config.toml
n_layer = 11
d_model = 160
activation = "geglu"
shared_expert_gate = true
n_kv_head = 8
norm_place = "pre"
rope_fraction = 0.75
init_std_down = 0.0
optimizer = "soap_variant"
lr_head = 0.00898
seq_len = 1024
Below are experts of layer 7 (counted from 0) of a mixture-of-experts language model. Rows are named router (the router's row for the expert) and show model dimensions 0-159. Each number is 500 + 40 x the weight over its row's rms, rounded and kept within 0 to 999. Numbers have three digits each.
After each expert's rows: "mostly gets" lists some tokens that are sent to it at least half of the time; "comes after" lists some tokens at least twice as common just before its tokens as in all text. This comes from a sample of Wikipedia text that the model never trained on. Tokens count by the router's weight.

# expert 5
router:572508481485516442511574469596516472502465546451495490440487532543508430539527519505536486485563507452517535528486536506523472455539497531556465482564534491466486499497468500503482458551469535458491501557512433578560477482550494490492490491456448477494504491545492592498522445514548467423535487475513458535499530490561490459517397547525527460445517465469479431478511430518496588475574598527508414503492500662486510533515477507489488480530440487465536509482528531465515461477527543
mostly gets: "|", " would", " &", " or", " and", " who"
comes after: "\n", ")", " University", "\"", " able", " did"

# expert 10
router:501451543573590518454555489563552463455547532522519513447536510508475501517535499429477515474459473500487543564479448460568437495492477534473558483444495476527488457490445435471514456442455531466570547494572494504518506534511514517466432517470530517516479538376508509588487522504487508436504548534494562529476499544525480517543506514520501503473506463436442520501472539500443450467494506378440465420488488434519468473546418490497568523491462507565503460530493444518484573507513454
mostly gets: "\n", " \"", " (", "==", " ==", "==="
comes after: "\n", " |", ".", ")", "==", " ="

# expert 31
router:531501440531518508478495506527480452519482596528467465543504504511480457488524559538527489477550511573494521510507460522532528506473496444469483513569465501497527496495540578529550535392482492499552447479502483466578487490480498495510429410546486523466538482498566505500535478557457474445475479478496460502530547597579522581455470458502487530484578449513467373545546554436532548446474488522534540582464472486566515523420501470451499566476491566485492520477537487529525544464467476
mostly gets: " con", " rec", " No", " ex", " disc", " pre"
comes after: " |", " the", "-", "|", " a", " ("

# expert 15
router:484512539494410485521429491570498578503523521502467504490498486487513498508486577597473442531535491543583515481479378558479513461546562506499469484421551480528496501450573461502460498490540521503515498438448448546467553506446488524533472485506503486504567503505493535486547561462462466458448531468548491500487519535513523523576491523481560533483493523460472499462482408537551547583481505537513534509483447532492514591512494490496463565474516482547532555562575515545550559495535408
mostly gets: " a", " ", " an", " its", " two", " one"
comes after: " the", " a", " of", " with", " for", " and"

# expert 11
router:496449497468512473508564511553467509503469471453514483504527528528462458495437519443474550552551472421560505488479554442566500488501496453543526523574510471546493462519484460537505516465418515518500510495536474502470476455547522559529433481600561488444533514489532493530445556446496520398490395508518477519527493505398481470467468491528552442457437440508499453531478489557440461535545495479486513551573503584489520440459424541577524486541508467550489448466544512533488479459512498
mostly gets: "-", " \"", "|", " '", " •", " -"
comes after: "\n", "\n ", "1", " 1", " 2", " non"

# expert 13
router:487520547467444459502438565543500526505450524529476495475462460507499439518540461536438466453467484532591535558470443405502595548550517499487482453451612495539470501450488498490499471488523523537501514484526486565492505431526521587468506502433474414502506516548545559514482578499512467475450450474513468461475484485516419527471488530492495500512468531497505476583483475495474536561569518546501468537494526609488448555547458490462486543508483494436512558579546485542528528518529446
mostly gets: " a", " the", " The", " an", "The", " his"
comes after: " of", " is", " as", ",", " in", " was"

# expert 17
router:484469550549548485458537437550509548452483511526566471555570474474526496495499560553537436443521530528511414485445542483578494490480485487523458502519539536503493480531534576467478560440539445526416530511476524451505493444408492452451507495464522521493578478423570427525497522477452508496479552493523539447481479549548479494522451465505532476485521509449513476505438563577440517518498441516457466478543523465503437417407496510515491500501515470544521513408516528530571491546516478
mostly gets: " 1", " 2", " 6", " 4", " 9", " 3"
comes after: " |", "|", " (", ":", ";", " in"

# expert 4
router:489572533522467522485515556490523530498459476513495423383518543523466465432476499509468528534485489515528476479506524501501466389466569480461497477432525539532580442458471540446533477505467494528513448532449506537509451501454499520459504536539436530519521557496519408447502539522540563452522503522527512533501516508503453541534419506482476511557537517508504434402571552553514484402486477526479539441424506456486494470487540371465492500526562517522482515500429504479489464530542493
mostly gets: " 36", " 38", " −", " 35", " 33", " 34"
comes after: " |", " 0", "%", "°", "″", ";"

# expert 21
router:521450530543506518540479437456430507488603527517465521510480433547582557560468469516453494486490561445497560438528463518476529459484555501527509510458424474520512564394466465497532503481532455457447438502451540485460467541479447456509493472493527422465528426484481571558554532575512511552500605500476467419460497521551476544465544456539468498470508481528462574511442503440508497517489503467530582516541486505457538491519489506539529491456468567516493525548500498531553529476508525
mostly gets: " season", " part", " team", " film", " family", " made"
comes after: " the", " a", " The", " his", "'s", " to"

# expert 20
router:529523463547434436552427495480465465482477487502373515513480460481416501433489466506511525508520517543515447512506484558549448461522420461492500543513517454505452519421493480478565468520458520514560512475539541455495429525553518476494490534527511495545496526473521532522515510524505495476454573492522489540406392547524530472447528452480497445502540473491508464590498491510473476492543524486518475532414514480571540543428484528413476520495576534467471532442519548515479422491417501
mostly gets: " K", " Ch", " Sh", " Z", " New", " Al"
comes after: ",", " the", " of", ":", "-", " and"

# expert 9
router:527539538480470479486535453565501524515453559573496439534549502512463504541540477449465524539501511455576509500482401419484464507557476480482542454485525539520533485533490520488509431515451545479545546581567514534551496431557445452448450540494481572466509460550517518542535509454518534494576522531493464518522532528418481452576492512458393466493488416523481502508466530524489459438525499526511493477566504460482497500484581477528533452546522457511529469462537510471401534569523531
mostly gets: " |", ";", " —;", ");", " [", "\n "
comes after: " ", ")", " 0", " —", " 1", "%"

# expert 6
router:478463509512400478488474480431461436519580427471509503510485537520469600489521414448539520521479434504513500547500497502527552480521533526503474477572506412534499494497484455433502454632535528460512457542513499491523485458522484600444502459453471443477542492473509517436504526497500527492518525529531495522512550479496457500504428541483514464519495545491522539557509478475569502536580496529501473525483568584472504573470497384543453473501423543529525540509497469476557517554521499
mostly gets: " that", " with", " which", " had", " were", " and"
comes after: ",", ".", " he", " He", " and", " which"

# expert 26
router:504529594514502555501506498488490536470486460515557487466488503489491438461525561551485529539512567589557482480514504466524530418424592488525467461484486464508512447520514492484429448482477485541514480519352447520482526448389503462448566494486467550542593506436532478484526515485437495518514502475580490479496551458530491536500482487506494551547534519428475395443492535511569458447452473511500477537450520492508514465506558495475511527454497487542503491487522496491543475526545425
mostly gets: "%", " 9", "000", "9", "0", "6"
comes after: "–", " |", ".", " (", ":", ";"

# expert 18
router:481467463510465511527494485425520509491361525526448503526492494554503486497474490437531451457495444557514432526488561458624484542511477541460531507501539457510494497535565469448500551543507441512515554412515492438453499490500496408538518468541463538463538417507500518503523451432480507499446534581545520497418400567505521458469507486517506456471532494507519429504488461528502553445496506487518455520490441464574467522510403502519535472457498491508467495436504528470491512476445521
mostly gets: " D", " B", " H", " S", " C", " G"
comes after: "-", " \"", " (", " the", "|", ":"

# expert 27
router:563484539485536626499492480457549519530491446426575459521523480532550442503514606517482520464481508460504452457510487502510452475472509550598487502515491487503486540457508526502513500475515557476498494439527480446481513524487550557518491576451437473496481512449528505534490510570460476471520507533465514514502555545553393498445629506493520529484511494499449548553544587476494440461479552493599522427554537538530518447464508509488441533521477530522481477506457491493446484522521431
mostly gets: " 2007", "″", " November", " ==", " 2011", " 2013"
comes after: "-", "|", " (", ":", "19", "–"

# expert 23
router:547540479465491464496533551485506432523457489497512543521515517539555471473559512403537435478477523515488516439508501579479485507531482531526542505469634545457467501506503517561509492491548523449491553541625505536572418508574499440509580533480488439535427547494561456506429552549448534441512543542545527526457522534478484489508510600466486581489418528456465506508513503519476505500568498570546476503476543498519506502530478523483482553499469480507475508506531513529508464568488483
mostly gets: "==", " the", "===", "See", "Personal", "===="
comes after: "\n", " of", " in", " at", " to", " from"